python train.py --d_model=160 --experts_per_token=2 --normalize_top_k=true --balance_bias=true --lr_router=0.00187 --vocab_size=16384 --tie_embeddings=false --optimizer="soap_variant" --batch_tokens=65536 --seq_len=256
Below are experts of layer 3 (counted from 0) of a mixture-of-experts language model. Rows are named router (the router's row for the expert), gate (a neuron's input weights, with its number), up (a neuron's input weights, with its number), down (a neuron's output weights, with its number) and show model dimensions 0-159. Each number is 500 + 50 x the weight over its row's rms, rounded and kept within 0 to 999. Numbers have three digits each.
Before each expert's rows: "gets" lists some tokens that make up at least twice as much of what it gets as of all text. This comes from a sample of Wikipedia text that the model never trained on. Tokens count by the router's weight.

# expert 23
gets: " in", " from", " on", " into", " during", " to"
router:543493526573482508512509435505502489443553504546455521460507447452526476470462539496528509479463412475521515546529543531521397529457488486469523515392454398513534569511501492554564455631507570563524505500445470519492468555613461410448567459656557456379458429410552522432445546482459503530468553458492427605368484466442508476448467548549497491504506607523505570497516633516469486554470462539491491415548500422491477412510543511509498521450476508473501523496455569458474515536392498
gate2:492364559431666509536551535512452525517557521489501526438471545491440547554511511534533442454536498487498544588480512542502574488490510441506560590497461613562488499424612539551501484533495494486554368413467506435492537413471529490498508592490517453418551629538468484432482402467543486417589438527502460540526463522514494526514448461433560535521574521498457498537425477576490532458496482499506575589498510524515499436440489436541461494455589439483452520514407535453524528573465508
up2:505499478500470513514497402450403445478484503526465467444571531504538591513496494515495510506483553407487494461422499572544499496502534501483464443555423560461413471523587458434499467595549438469505495496604479493483503566504535533478553522530561481580458517455409475519572551487555494515530440509481474430469453576453479431512540532568445580478425522513634450535558386517522579566436528575499430375596507594518487550420409482517560433480501524545540447565556423492475569454461517
down2:480509406496478504357434488492459445599516498493505485535540553472454479546469393579435453471428406463553519525543433548572425536417508480402472464512459540521489510424525499512441519575551465484528450546463491490470388507407515525538532502557495452447563484486490445394537512403485546509480558525501533497537457626564565478482456512544503563540408543432506514468470391580439475509456461533489493520524493567506471432436473408562521474454584442476521544508437509395582514473516540
gate3:462452551462393594448550562579545461531487593477495485474515458456430517468527526480534495547487480551493544510506547466499587431532462470440484561460407533465516436499512480409457541429536557498458535564432518403524485448517483446466550425590526481419483446501496467574440475470538508488423455548409447513516535465348468444522486590461532425449348482522413441482451495444470570422478502481608553483540518561501488421562478486543472470524437529475491529504512526574425533560479549
up3:434486561521532574493582570455524610485513503443485333511488549608490460479533490431523417540576481542500498427549485494487441437529520524506431443560410447501430504570475524506457479523516475581411516426382494482435545522463528535529470435441582546542461528524552507440550429510506467538463581498479476510559424472506450542489447376451527635506573537452453476585424475494492428581472520580515535472485451560538522464546581504435502493510521485454539493504501442498426495480527529
down3:534474486459554519554487412494475528563498412490535497430424504519554489521473466591527480520481494431484526499471453531506463495461431411493519461492513523571459570549538436561464419496436505438570507475557453462481458472449368528487434533469467537504550536617500433491516521476521584402588450441524506519474510498488457573486551414520444547526534555487565593474648521534621423481473510531460515476505517383451509503461570461501422523483557535466521533548563451449603575413588464
gate4:478544415474536433502563580558539446508480518526427514470525416571402513437569481560432516473490549475433512565541442445479528520530447480493528459488556563574411490520536588463537473455483447557491564461454485488493547484554457558558501446459496471515449483506485466564587435574580459493598482558493562591522500547495536519508588518455414462542471545450592515436525590474576537458591517520556435531534519483555457491545442422419460363517458516529474421466543505438527566570513409
up4:527515501512467605426486466593510468616476571487463508534503477505601379511437495501519516467556525507573473523517425501520579512436455474531478534616460550449552554529438452490451462507462473516535455537523531561550558535448538625483488487514512383496495420508513547541520432382457505510518467500499540579451535459546601596543549372558491569527519458512499523462492562523511522472524501516440537473424543549545507497445530590504550439430558502498566510600525520498555426371531479
down4:492540517453506453476537475539394578492544482426444547469535483483524390508415485495531475513484534463438507496474501557597586504505553531518529509510508458502485579533561457513499435405573518491406461482504432613422462485507480505539464493442372486589566524572539540547536558457509498451411471519559543463494516600516442509566403540498528502516509514458470564486562502543628455499543499562533480542535443437467441436592547420526481490488567605443502555504526402566446590450546548
gate5:522551562465521547530461617451523512462405452455452516519480501479557507501516460425544614509544487495411491446559417461550512479445514575511509565462542396485409470434552460421526485495434419511483523459453489465475586489473514485577477486535536480560485534560500463338495499455484485541563489577601509456450500456453476526497545527560403495502378525521487490539493567406445473424492443518473521423537497468504494508463477541516476521452497525439519590384645564432480511430472487
up5:415546460459505480516551532474498439455517562461481521475514464514469503432572442418560485491510437488558545562472528514488523478516491492421647533471521562453500436446515436582483601482444524571522537468458528613477533533535543482490473548463496591443515382525504424494466493533462443465561456552577476489477518422506402498569536470453423528447522508589463494545609533436430461497513506505457611532481536419589439557463483569486526519445440442623542460501513579511519516608552473
down5:511495430519561536512534559423437512470539551487528490489576601432541515515405463516576524451502514442496554551557480523509512417470601519449635598470503441473516465525512553372469537520571387484474517473544441484503489510360409514502454460522536492522512491514463564515449559584552453504472490546431472562562517504510521497452548529506587512478473443485490510512506500464458439528439476463516521517389457437499396411549441525435496538583461466480433542548457556593524465480395418
gate6:499506495486465456474586494521479603468591490495472509497461538628483430428498479442520394518515476561576538457400524428459567585564447517473578503420563580543546499510522544453528458491517476433542627521527538541538464451479556472503451494519578519409448424556489520531523394580522561411546480547524443505573464513479545557487469489465550547483491527509420483457471474424501475543550487442482487499546550444506498457540496507431623415504376490520440502459411482503501589590513491
up6:565515552544499431427489545545458494441592563410520564506541485568524439490564438416546521522514411457511538491548484532459530524483421501606507523478459591533517543493458461470546449543480432560557570566430436556512498481510543463525579524570548418472453486469501496619496371622505514551519467436543410509559501410483406539505427493488557509484507498566476439544529453441428527501479539452495492525519454434545527448465422512461490480549407451511576437489465500461485392598502489
down6:435524546521551505338451484421495572511541512553471452509510536597575457421474511521562557466509563503399544522525442539489453499512507447514325516481443407496620547449404578539512514513460498549508560543500454527538517460512515467437582488480487455507457519456458475491513541540512479587538436489548470527451503401467511572477527453520543542559581539565486528485560451494502480446483468580504521500433593478489465551460543547476477525533553426638570512599515509493448475478454580
gate7:511454486470473517429554550534490562505488525466530546469416513507536528498444418486585490487434393441472533409451492477463534494609502492617486486556440467533417576504521474459531423500553641576525569415563523518519535474540527516488530530423512536559476543540536560489505533498534493467499409428408512496376592475584479538459510430546590454476529558609469449495514558437557546481529462522503550508580510503452572510517479552493450526582567444527365466497471449472461544542525518
up7:521578562548462479553539424463597510492422503428605465549500590494481545457584456476484525553419407451543515505449464560446532571473463450456484425529454490418453502432509454461514478461467556542497585486515507464447427533570538586531527486524482474465476497517476467544515462467639547515503521521462457450511500518521541558524533531588456482517511555532555476543514546460550455515456561473529509484477553517475543516566523475601476542672470526378458518561524480499572484355377483
down7:444428476507515499505532457458518446597587540487412580530551459406510548513567470442524558552560539514531513496568596473477541501523559613454512534499511539439511455584413515594510591529436466432421478488422510448540490442451483490429540520579538561437454478546457476512509412502444457488523494474451516545434548446512533585491570470441439540422470512480517517515571478444427431471571462516479459387479362507504547492479409491483489425492447549477542448455476428518518426536590498
gate8:447579496503505454482438453550466527515497524556565467419466510483557455479532471553506566428565531548489552523572542521491606413499471507432560530510517571420516488478565445419437468478511526481467472416522537530417543429538512512561520612508466485396525438599454517497489494496479582500534598483536414449490518472544606484489551524477472461569549578549462470565532478468473483405478374463516541437458434495535581451365440499416567499533460453438444481545497472519535490423525579
up8:584530441412548424560533517494553495366419519542524550518519555445516571477497487519529496470535511509499500575486478527424490563442486392491478498541486531549544524472413426509548620388510500510398499541502450516550499554499468487447529548575505456491502490518489523523565397441420520509520491500471537483447483488488517560440502510612421481504427534547561414534526422491564446447501533479451552519484442522403530576459485488544534522467607518485469586548473433431475484512670419
down8:508609475511525538500410435601550456498540505582552498466574535497481484491575423519464500371606547453565417506443551605428573535448463432470461476497527515548556516444558411552529447546442576478485480509469551462497549547531439510592411559507468468451566511609538445514507505453544478489454479430531454518428510565535547556524535465543525454476465546492522497477486488557538494497482533475446533488378524503562450507462593475426521518513606521542398436514423477435494520489442436
gate9:407613523414546495504539556505497521426530526582501456491470495558503552537510513576469517553523465547505520456554427543494487473553503504529484610496547558499453594496516450471534570531500552518536572530584510513466439524450456468489411511534381546386505544457469493507502400480456530506527464495486462484516444430433569566552564460521486562565402506559477508402414522451595557608419511421496506492507495573434434476556558543495423493553510576606502478442436510429472508499491583
up9:538498500460545463560454509486457493555503406515528539498486512444567509463585396489433513420572513572502543517605439546424517486545519484491593526351554475443533471479475483472542421462537489490482426486473585446422508392486518432417418513478564448522543488554567518537440463440483551503478529534555474612529514510456510447500530506484410617475502495449495591503459547484456548465448470480445505503545413496530406546510580557535461461627443560464479443479483576508507400477508520
down9:535501527494492452491504525573454552467455485485548488533540508499489478553532552471496582492505497500494471560428546485526454546543505422449447489527436558570518548516479577496448537492344526480477503414401495523502465521450582629467517501568449602499456489488506459494564519417503468538454550509534526512436493477585482508541446510504578491513476516439614334526440493488427550519577571526458465549581548515517501526484461546476638560434550564429520631502580506416498432487496546
gate10:464404606535519440548512517531494557503558519461537456463499519458476426570407576444526480555486498543472514463495493527415436581540489468573538418509502447476560560525395399444493522523443544498525538520494505490456406459481517509505504573470509511487501340547524538546528487486426467510444502462535452468602435467426471496502518547560475523450538409470537575510509409528516491589492508509365519548457534552456475542488481451497444416509412493552490588577466479371555459438453432
up10:603350442466523594455496549467577508507498499538528344482507480509530498525520527497489473507422513518426447394505434481458438493483440440596421549428480398591430550508477416528561465501530518525438503500442518412501516440470462559484508468585526507456503464514547454431516434578501441498503432399547453520563526563490484462386555572539529510538463441475498509573538452527517569480534519495423571517399485484401560519504470465506489531514511458557418482509479533492552446477548454
down10:438454477544409584480505500431496551504463530438479521519395578470509583537540476493467469456529509550450546427539524421394495491563468442574484523578443557510472504503521468575497511473557452560490541440401524554500654435481482516490539308466500507446478430475480471529493535514534549374509467509494483494466397529437532495514555471456505621484517463548527494453535488513525530438489434408512494502437482632501515530489421506461476481582498439524540509443503534520433527518582444
gate11:493508441495507541586603444556470437654508477541480532459439525502590499417598491538482518505419466548549445429433530516556561439528587515503487486435547499497446584517483517390457535569508435551516494524530499540579526474539529587501469460594492535414527544533507562528433401492540510520589463484356509549531466542532395476542485447502542491512444448488424488535524507435601480526476618514498590486553559539533439524440474552542527475509506579479555466487487491523548479482507558
up11:481543489518503436453531501499551532473569438550609418539525537554577520497433480562469505473533456575508544531510547502356548523498524459507450599470501469490495450514572439555492540477483501531462503599509502525518428487440464525514453501489526517464440463490551445529457447433426497503509514462494415512479543544424407406506416487444559418514434499370438466524536546482599551589481471518508439542441468529563521555579453306516490417516482515433478595533534480523427531498500523
down11:448514561407442491584523436531522437551462474455524485502446537493505475537491534432531489524506529479477533463491440544561529509455503435469613458585568495429517483479498509589434461577519512578518560525540483472478499438525425469479519404562449357506539499577513474476550435554606479503595594438576519502533470515570483474544564462442528548579531433467558620541506411541521502362463362523487457486512516459496582457509476562544510528508477470531540437485487565532519570434468507
gate12:520467503521565530422486503467444534589496512509533438525464584474533510512529552510500519533419450415582547554482636545473407505541541584508431447544528411459574493506459407473483581563471413503529507477582589451556402461533553558497406515487524494504462566515498623427444404531489478411476490493507424440470582600554571482573551538453520515566514546495458539499468432449541501522538561463491515468498584536495483538521518531532459574555631549471460478461471499509482480496461542
up12:416523410482477593506604556504535458567509528524542435491535475502480437524523502462499533558418427508478461621499491455466520546600521419511502445550526492495541495451555519455500526548502512377486560505470476509562478595519486465483548565433426537524545500571540507467547469600441465549560558571530549501531641541470501521461407516465427499516528520484463599464499442479497526537580488397399482444396494421456526556516549498533436517469634520454442530452462502453520441481471554
down12:423451488445436437549440465515433484515491475549534399453486456558491459588425482462491464553551501463403538380404488519470432546446486490423501531515484576465439505414473627470556524543607514499549569499393511522507509533424459524525569405539454538491540525536448462466522536528420494531505441500582468477464545418514430517479421518549499490458546383547474494512537556517480529535507416547562569591436494514450509489514553508430523401483545453485538465571492507472550479460521616
gate13:497536469454485591492510542563521448602467499502423520441521437462399497406598470411479495546516580489564495530478469571541435427552517431539543593467489553453575471532526559462515469506531525349439481517516476523486508506470550619467502495503497536504521561491475465575467500538402532514518601421524585440479536509499494487444416573424509612434524563452507508474508569581494461518539556565557546462535436483387525546475607470482514459542504480527537479508551430446487471464561557
up13:454514561507576515390518603448573505472491537432464492526492484439460454542587429458425453522590578571503465349492552510467538519519452462522444472530458476381489481483583523452475490519399465513404442447515444409478511603494534468447467446427510437521482494426413510536490480526487479470457522512559519533551534520498533395510425473490460549536510458483560565497443543592516484486565457491498560563602441538528400488406500482485579546428492509505487456459547526576508470428530479
down13:579418505599546520560451562568507516509493457475512443512448497476546514449488551486547494448491519490513439460473550466475431556407508525433327466415479382529483467398471485517467427545554547541515460552480583414481485534490560489512425437562470495538545524514616591478519478471451595500564566554504480547623468461420446611521484570464390422443508522475460499533479510499478533577529391541478497550496499453509438463528494462484478500459490583474500509541443517488440487551544500
gate14:468537527510394458445531438567443564514460489581492406428478469451472470470463407476547458551475472372449531447479472458442457602481477442534573483516403489575510527576527402607466547501598591530551475512580428465501482529541472448492428572473524505431554515523528545532484487434407538529518564482506505534535520514516458417522514480437477453453508525400540503425535542481527472518571444478554575557440561481486534456477484521482433575565543489456565525502409503447599497491581546
up14:485524514547465466515443487446475454560513429414545488466486369506548518492468493485483477509534476422505444407482530465561426567492521591435428504521429511421483477493538513488564540526461587486593543504640511606528521506554454495549426600508464514466552483614474492434421479483446530545500509543519484435571476479426454430493482403497457524495508444470529558455521471472425493563535396481519531495356479502484420501571525484456412589479518541516504497503466575585575574534461457
down14:507468447518521421467448503490536548561493528469497502491531528492508518495490534448434569517479501507535552531506539451503516460517528530503516439516521509481545509379498533490618500522478504476496550516523423457482423525530528465496439436460492381536462472531559519426413456478521484511510461485481482599407485498289488496505441540560554505557601403436571501609490481474517553559500392437419471414617542508504607573495411485459557458453560509502514518559585431527459505439435481
gate15:478455464520492484508534592533594429469528454567517531465538456428500374525496526456539515495550582493488529468438589477540494588553588416640547500477583500357535493490547500479509587563486507516477574420491558511441462527516505491498522534574555506471524549430532552476428589484491587516523532506558498584543522552583557494549499540465589305540517540447477526553435488530507502478559473527477513543527516533450419477572524546466513475486528482418564519520450509502575501499530456
up15:455512457425651559506509471498521393412495463503523476496456455519450531416560547460508518494550501556455390529563425472479547552516492590487460440482408515560505475496498485450488486485651572508510594517502622559661539496489486483565499500538505496534500465489590464574529547486505468498556442508505556521412565537485497424400549507458514401562502479518546513572515491429576503500508404454524437442500483604513500515529542504516545474499582458484498491512468490422506482572551553
down15:481462545619347562458486507514460570538460416530519457481647534549574487528443512602450633594564456466486510473479494484496433441605487454486492496539477633408557606470444500519524595484459500441515478499522492463468515538518589446502511454443477519460428562525488491474562490464512446527451537451478470510564468511435511493493551496486580505502516572422515524429482564519494547502525508490569540584475587487375503493488452451513437563507475517556490503482573493586485494471486530
gate16:447442548391460476499554546543425509510497519537539531488484489378545501473452466440499473578453526589511561548608473487463461487516585474551506438580399523458464519444487510478511442515498491551468553484542426532428546546485511617496525528425447542609560420553409496543452543510601597547428552460500451505490533477517472481414568613468483501551455547468543442526523463447455469487503499544572557477503409414531484588474497397556505433523453477534476561554490513550541523432515443
up16:522433552501486540504525528472528486424583441459574474486479513502440534572567549521522507510462575450442560496537491533448578489510465495518542568519490471488469388596492448527477513512557504570557370621524573450511550451534463535458381424426524540508498502472465383529468499471465517504544578464557503394470563579407540446485459599584555519461518435514533469524518436516526491474542581554452467508423527522453550530509491569481498515533425461493336442444533484471470540510430531
down16:592522511467447474457527615464478332518498511525523469524563495480595495567478416540441477491495461510487602579469525515503508520544468415504487482483459505496508493478547426418422556592452565505576524472475503433489583548517498533500483522463432493544547479516496556527589515463485454464473446408483587558528426557406455461561460615555536451511472493398450486467491631459436447537449560485495551543515521536488528488511445534551536557425607604474528520496460443507476514478483587
gate17:510511501444579441504550458440510467475560464481413502429546471466477469506521579485446542470451545501527517433534446475589537441481518460510495445477470422646479440468515470528565423466533540537499451419538627527561487546551511454492499522513492480576567532533510525450434419458528485495536448503486596511435488458539461484555532522496652481424440389562456400343523480478484476555467537537486546518535517503473479524444482454508527575400528534442523399499514532515411585423516495
up17:536479517500490523434545587585534577408553491532553362530453487488521467606564492459481489459560580518434486444474611471384472509464368428518494467618461483472510561528515435507473522518534494463549532427493519579512515460503493534426511534427562481492549476424520430485589513546377415533547429486507446505479532608534526478528573489560454515492438612515502413546546517492523454494513526490477528535563504504523599462591509459486544510581469510511484421510502539522546558532508551
down17:405443480513430485455508450490458512539492493540476378508600558438494519525484440518546466514530562517469579525517501465474522397464439554530612528584421605414531415498461527538468463429559514516524515518543524398530492536430549506518528500539525486444428560548521427421412507443494458579565546479421518517563564563441524619521491495442546454521477568498429562543528511507503442486441454485591517522394449489485515453471498523558462496466452525428609426476558512523498527471608523
gate18:478496493547519372542526504505620529484583513549500440373444462504519509548539536474504463548550426480558496540575501527546493497395514448435443473433547476480466501491569468611493461469511607464506536402558457497499488514585523411440520536470536469543540557432499415609528479517388552495439536589450498419491495531497581547418476540511584443469540475500508475448432459481503462384558494538520505524473408493508535568514438481423537478558430510482443421557466484487518566480501440
up18:465535525468459508522444501449487506511523431537450447573418462536467563501443458557648488522390534497530533455461497497546545490552518565503481546527488398524424467480511514386509546509480441552413582527350557463474416532459510528500569472495472540525499491485537489436535498407554511616524438480521471531486529472540443559496533421518473410471447475588493454503580511443491604548505518558498577479607347483453477481425523457488488540514439492505444485449599514442547489509505460
down18:537574511488498598397460465510573506463446474509532640580506527438480519546486583505507491480425418494489467593527435529485529615567468565481574596503562451479492521484408492491532536437593501543470537614498504474464508361509408554413543423406472515528417482520464394459511481557549422562517441508494508527492452501530468522471607395506519451539439447478544477565496447476491475395473479468485458495473509541483568489468461482523572483442496488535515541479503540486490501572449547
gate19:542574600552462529613471449499454409542523415475551426502450419459479593623474511480527417588398525506489462423467523466491410544535457457566475530461404466518579517496482472577504496520461584547480449524454459459474425471476444556436411482520466547494462463559434518542554481501498501479514562558544466452446543546444496498473526443489510521465512475439490549513507431463539545448585495581471518574453435528442519515427597550511538524415424502466453530579470542441450437440510414
up19:557479517486490499515513567466493565559461522393510569532476542521467574562473567465450492461476511474521588492458523442508452587564477431461470537497461552638566484552406423585481543529403495513477484524483547507515451596462614547495510556582442552529569448536465510481552583508531503470472562509457372481516494422477436477452503503458433445542451598506521451475527384504593505510541481529553492539548522374498458526489424507459510471559479437472480441484516442395493481401537530
down19:498480519456478446491483505382462528557535497561489579526441482543451469548497414561478486467451451576531532528503459582413487520486574513465547405550543490451468469445520467499400540541506492444578515449500417532587514608472533521520538490455498538454452509516475635497541529455520547520401453544592474547539546452437430431478577606565534457581511376537503506470595423522502373462526469504399478460497529556471449548592484511476479519504475496507470517481487574444516521442403496
gate20:492556468708585566466451531485478519585487461536417492523494581524508527486439429513471472513442531508479447339498426552449456455544513503503511494481481494427551515567527509461530450471574566387512492419517456595482494531465479447439500585534503497575452496404508481404536423573467556552445501489443514520494518489494489560513540572452529371471584531464474511571509546471502479525499486560510460455555478501518495515540448434558588453451525509510537452469447493505392427522512557
up20:455515558474544481511513568588551448487521484545410540497583557549467542559503514434533462493541539463477474506478441573518512536468392425501429497402459525464549464536444544472497505491522505380510551460495453458431471555483486539562412524542488607525466459540508546505491495578457459524506550529524481424466591479425495513485540539416514402512466479441522520472484455482506532493563450539583424612473531401568520436525539570452496501585536623601480398479397453563503514446411472
down20:534470501479485458516511493550584506552533487504473584510559457506472540515487537572520508519435534531546388500483575526512556468451502493436473348561565599522481496515557588498522523492468471523506468482496515501503477481500572483601427541526500551461422464424521404524514471468488556548510576485505523582590434587514440559485500515603434456536560512532470583485433507500638594381483550472486499482536540593566576433510413448548418499460564465448512498514535576585459508439481441
gate21:496535463437534445430431410454547485454540463420577464394482515458446470371535457527551530491515406474538474461421491471489507541518533484564489569511515552407514551569566444500393549489432571505571501523456532540554474573451488506528532541518485516540521510473541435472545521543535511529452526562562535511523488466515502496533500493505604424474484536613620531419523502373496546447556584454383533463426519565516528541563570444518515515531492554476453505600428544486494601473534489
up21:419528413524479476494419555480578491460520512540550493474592492436543565434519401511547476515497466505538519464559533512494535528444435543528501464596527439394414451514490517443566541468562449557522449468563546428447523554441524467416535437537442453509455494480488450554573479498481433547509539599488453482613497496447610473499490409583527497514476487529551564477502467464442602461611539394525509536445478460423405598503395582559528537480508475513598495486506477504491516494547486
down21:390581516512444459549538560549491456544583503594455505479507427550488583557436503449540460557501477455497491494498514596525470444526461535529483366579513528414446424517418543432472520453436471477460519480526534511453471485514435440453552539465463478478494565559513441558532459418520537518448507570573504586437533488541507484436455435564460485548513480538489505491502472530591474469495589480492510454396522605404545511458405474479421440433473638492562565476438523516569513429544472
gate22:418577540488495524550518441445490437542499480556519512495518536440559487519524472523470474496399541508517610508425515481516413471460533394537570499529558444501429484588518523450542485533500454533564517500500513475480440467450467457436503520486446548475589528446457528445373503555475503476538446493568489502472561584486564534599387445544545451496495572574535552437450559574501505467509535456458406584555557552530420403555473522447580521485467469421506595582452397584514433475499525
up22:540587529520555445473459454539564509506482449558523510456436433470414505401395563533449441367545473564495494498465460518439531499557537454531480499497516522623506433479548496539462552469441566479523511493562510440544530543390470494556538554465449512477544521506489432459489502557444559572465514504467497549493468434496424509391487539530465383484495605399481469502530475475504583474445447551456601526376462508447489554426477542453509540467484475479423456562478508387495536417479567
down22:591441460550520523451566564498335513483507459484543587561432474530477394546578469566495519460535430455511569467512550462533525536567516576464589514545468476484529498446437537470563415490429465537541533629504506427491598435517505503540496510570454525511511515479520400468566491489534485418497512483424467472556485498511435472538574537451349548523548462555446552534567546557531509449533455556537518449512458495536535478509513484579451462527489569577518603479500547593496512515538418
gate23:382481544491480480487523460566458523562470539524539498495465555483513483375475458473505444424532539564522463431470558487572426486545472594445474515466539454523516443465547543472535537514429496463588456525566483426512553498572552514444494492510446552402465503404589589472456502572582609605597499454438518495540491451500486572457390490501443481523534481508432468523503440571432353555517573575481520520493501504457482439458542502538513494431579476472447576593523489465478429466481505
up23:495566460600487546472483429504509628433563597507624553480492465495492557512513506512490492392561569446519508544534478505583498526485436396478475582419553516522444503447481473517572431466575545509448568528446469399413511410475486491525518504545434545531560540455475424534520445544420471532399451478503466580575573498565400486494526538508502450498456594466542554542520458497504474429580450404503509474532424525455549512486522501483574373533522556496527500498485502555504495518576479
down23:478379546498505482584561499561460499514541484576458556456593587461472475464479530401519487500449483547420575582481442486474521535475438594403543579510573549543536492535529479573484497575456467464513530525418464630625528515458541515482478520455481520514502502512535494481576551513471564467505469443533478435432557493451450437476450504438494513510407563482456480467470465454594497450417541594468547515474476558611488526580492557508575525395538460545527557464518556515549433428435487
gate24:519554523477486435538546547578556588558525526475542418469447576424475487539500501509507489470489478496504591530534507524463542508502576451571586528549411500481518480525519459513589542501503552516439477510467513410387455525547566506424461525523524491568532610532568494577543405555410561437532411459466485453479496495438510570405472511421542480401530526467619408493516444514492415378474610517488480520522453469486534505462584543479490501480451486513509410491465413427478578457482546
up24:559606539476441488554438464530520440480422507540471431501469541437445490532462497466496520573502398465434546484553498518420541449456492544378483421490540373502523510602451370534488503477505601524490554461536496602537470474528575506557477566548414539460578512481531528540531455481439509502519505472473428499484553438544500600529543548496576481427477432543532426499474532465506478486486452557444567452486497416534494505583583466437550447453520537494573459520572413516408429565468484
down24:558530531551546488439537423397463505565489430542510594511486410400431431510581470511561524451502551548491496555427504563555571450440403497572473450575534565502496520451443489526518512539547523485434472505476465525440508519565515466494538550454417472545492536473476470667573490546565582561481470493533552481530436565496507476387515446572482387531514598404495524503463474433525428497505495470478471452494484621452423488502532443546472541485537520478469455477536460463518568528544408
gate25:467528453532627487492541592510552587565342512531532503460464538532538493555440439494424627559490461462559460516478536454553534533534441462483483458452529611478602504487483425582561471398519439536512573513476570550452452503485486475390410554468493448502534485513477506610511451528472477527555504550452555438460519549559462460552526454555494437547516574477450419476442557509516509572543531556525526449572426468528540570496442572565447480513535575518465530469526548461559481507509534
up25:564443449451537470460415439523496531487471521521519533532627444501385506505483589586392494416511454555484548482537447448530482542548559413540474419440505489475445491423543494334488494498539425493493406479560592500470479454532448481509519610575533503460556465508517462534411457493456504569477442514492504470468499441579456534419525429513540492486497476483550528518507515490468458526500549522558450548563482550391467554609521532540495638524412492534504507502602477470434514521496502
down25:473618451408424564361531493441520583479520505546529533534472489507511455555519456458543488480447453453448548622537596495545535501508549506546506479554453532462410444443486563462581432502585570512495413485449491442471564545459415497392539528452503521387432561427476529451517517493578578479572533555440552495507465511506530554555449407558533522408476551467498585526537471400526509458511484460503520567496486516441558473499527537504512453560543483520522522535479471547419613482471524
gate26:456544548454543401509511465476544436488611447473459500507491427407591518496563583461476407477547565462422555499499521498571451584396488510446458488414591440519489487487532393511498496550518500483547439470521420482574487579489553455445466442454433511459477598466440418438457485479473530521426553559430447506478512482540558467449518492504565489545470545458534427429501517535485545451467408546580500439443498486574467512513474402454435536487610528554447488528479472555510463466539388
up26:584464474473501493451579520494537444453479543359501495565455428534486502542595443401528573434588503466474564581465534478552604543454496574439476490467512607452587509458444604441538479400475519479433473450531517430603528558512542556575509487558464549549460538372477491451518467537461517517527398496418469478490488538495532498476400562490529533458511506502483504469465514524468425486631496534582525484603466509472513511480498528498578520561410533530505526443461512434537484503509485
down26:543524512527506570512461533621444411485452432583398443494485495540462436589452456527545547507598546574535559489527468399492442465532462533511390535512476543495408578471472478496450538484425543421536513515511493541496519545661575492474555515428459506578508508503431509512424539459529475422406531471532496532562561397555426500490524401423471555474528476461532517444515421444522467524401421468538514596532506468495455541517550493427526542558534529535536506563525457497511463469538480
gate27:537477499518532453525624476512508490553580422597522476514576537549521547449454540472578427505416516463589530478466552449624503506463512491552524531493556351567535492472338494520567469493477431476511490616547479444483509537445482464531464433471477431482514451504472431537422522463512466432433518597473445421527525547553413509516425445410495483496469444458443562511444539532461558518515494429448441536481500573493499488409463513555504574405494457511457499524530524494499487458594463
up27:533562515485464444537517443557545515526592510551538458534530438485479513493471524467513511566451524575477388503510419525428537370510483519528509522423557448444547529565424511496462462459486519448462492551529501530548488493546592534484461579484585472518411458477475451624508517510538447442538522442510629481557510502482531534434477570355561538501495522492521640460434382458402504444508618529474541538556446485523443533505454492499531518523574548601457444511538469468434473543533498
down27:565498487451410461482464530521484457440477556513579544531418579511431450572527460429490525461559425436494499497543549505521451525499469431406446576517435584338439454470457448485450540459461527465560551447461500466498461491503462525487537419571548514530517556501473487473547448527488502530490512619507450512564487562460475509545534525456485494396569534492598457407496477445573566459506558569538554543534483484531526430617421438464476522499388470500416372489531441512474504489461551
gate28:576527417511495529552463529412495588393490418506552538497380579534469467514590499526519575573580401468451477537497473546442518466431487444428495574522500463507493582625479451523551567480569500522615501472472419560549607476556502531458502490459542567549497517539500594540546541492401477471437549509486496436515507493417492500452479522422571437475436491502420411526565494548539583506534504469556502543426458559504472528534509455490540546552502446534564520551496455521529467596512545
up28:497486429451486546491477437587432440503395588491505515515553485549474411542484569510598480432511466558529511519521566501471499638490520417576480549397604453482507498470449548480517448537644461500382447437415471566404507538497484431466471464482455510547542514567547534566403545498578519467455494572520443500538510429517539491526516538444517563438483471537501498549399494493524454483601554463492504473506436456496497533543446509490494476366384449516511475507489529466540508455464483
down28:476504497488552441463498508450511579565529477653496529446549467463445431457509466549500514486537430432523571499472439571533518506494466528394454482489596501530533430470492471437455509475491578545617529505483391433586481416454449507588524506535526483484506464501477472562566511448451447360451486443575508421560501459441483511428543456575559536499519557589558527466567517500501584553463524494525464568560587539491462469537490530483516573571596443505462475503542481477530541614575545
gate29:459518530504467613511516501501519532510349546503527497523511482404540527517520424491441458426531520562539507407455480412536513512503503500498521476459488467497423537436511623504582480477518420551471577493515464486478557556478474572466459491545553400576480456567538467641469590526462449476439462527553530474483504419553480494509465439427516491503456530390477376488575520483503465525508508395436465496427399482490504443511501417529455542610533449570546526577401558529526498526494492
up29:533402438497503506563405588528551558582549507515460516492450560554561492509481552562514467472597434510533517439496524540439498449480501501551519525554524495482566531487494468442507468535493591509551549538549445497415497457452610500478505514436474438488396534378540545410553543578537525484457505486513461517531492477508483509574520511502407528563533508366499497490484536490599506451687511511485429433542520475533466511470494449582492483436401475571476432475443533548531546381531448
down29:612469523489564476415513543482445473455549505548566473474426478462563512508466464509429475464476560557546408523493457418583459558492496505498517517539462409473527571516542535442516463445516397474506441513546449547545523573426501593523480455598517513497441462431389549472469545588476477482589394500459459516531525556564476488532417459578418560542518477480454437527521519535398441548557549471493424576537491456460486529546548544488564507587446431462562448426470408475534592511534488
gate30:573519510483431533586499531474480516551519469482492478538453468474511475465466540537522559478544517470529463506560476585565597454449445465557412503421569540470421506498512468458551447508442397483477566503469402461404460417499558567470428521555548446377582484492428493495542532559524427506393472481389493495464538605476441534418509422525519480489537536612485545398549524425550531484482486478473514516537495543495443489586457456464555417502515579489557558525501546389552485474574508
up30:500486482493446541529497585489551495522490429603474504436503437597511584480402489521572488505476519506493499423460551475474581475535531450548566546451469431542491513469447526389552593598420450534477439510512465552509542517486562538568499516521484497535449519497432524476489515610491368487517595530466578570497465519507616401548589484480526496528470488533534483453554538582520605502468555535564427518588438489540575548561541436479519491528502533507476541404518530482487558425593576
down30:452492475435453363480411434416500467464524491496543537488432464454555430580430453486528531461594483491561517554497496386484596484558541495579590458519505462512481507583448468514484532580439447502486462481411508507549523535603568497484539524412516551542464437448577575466511514467475515434526569543467525455475505473535531498564488544488535474535544425471463504453507462511538608495509502451548447506461483505483484529494528536557532627486646590516455630526530387563522489474539484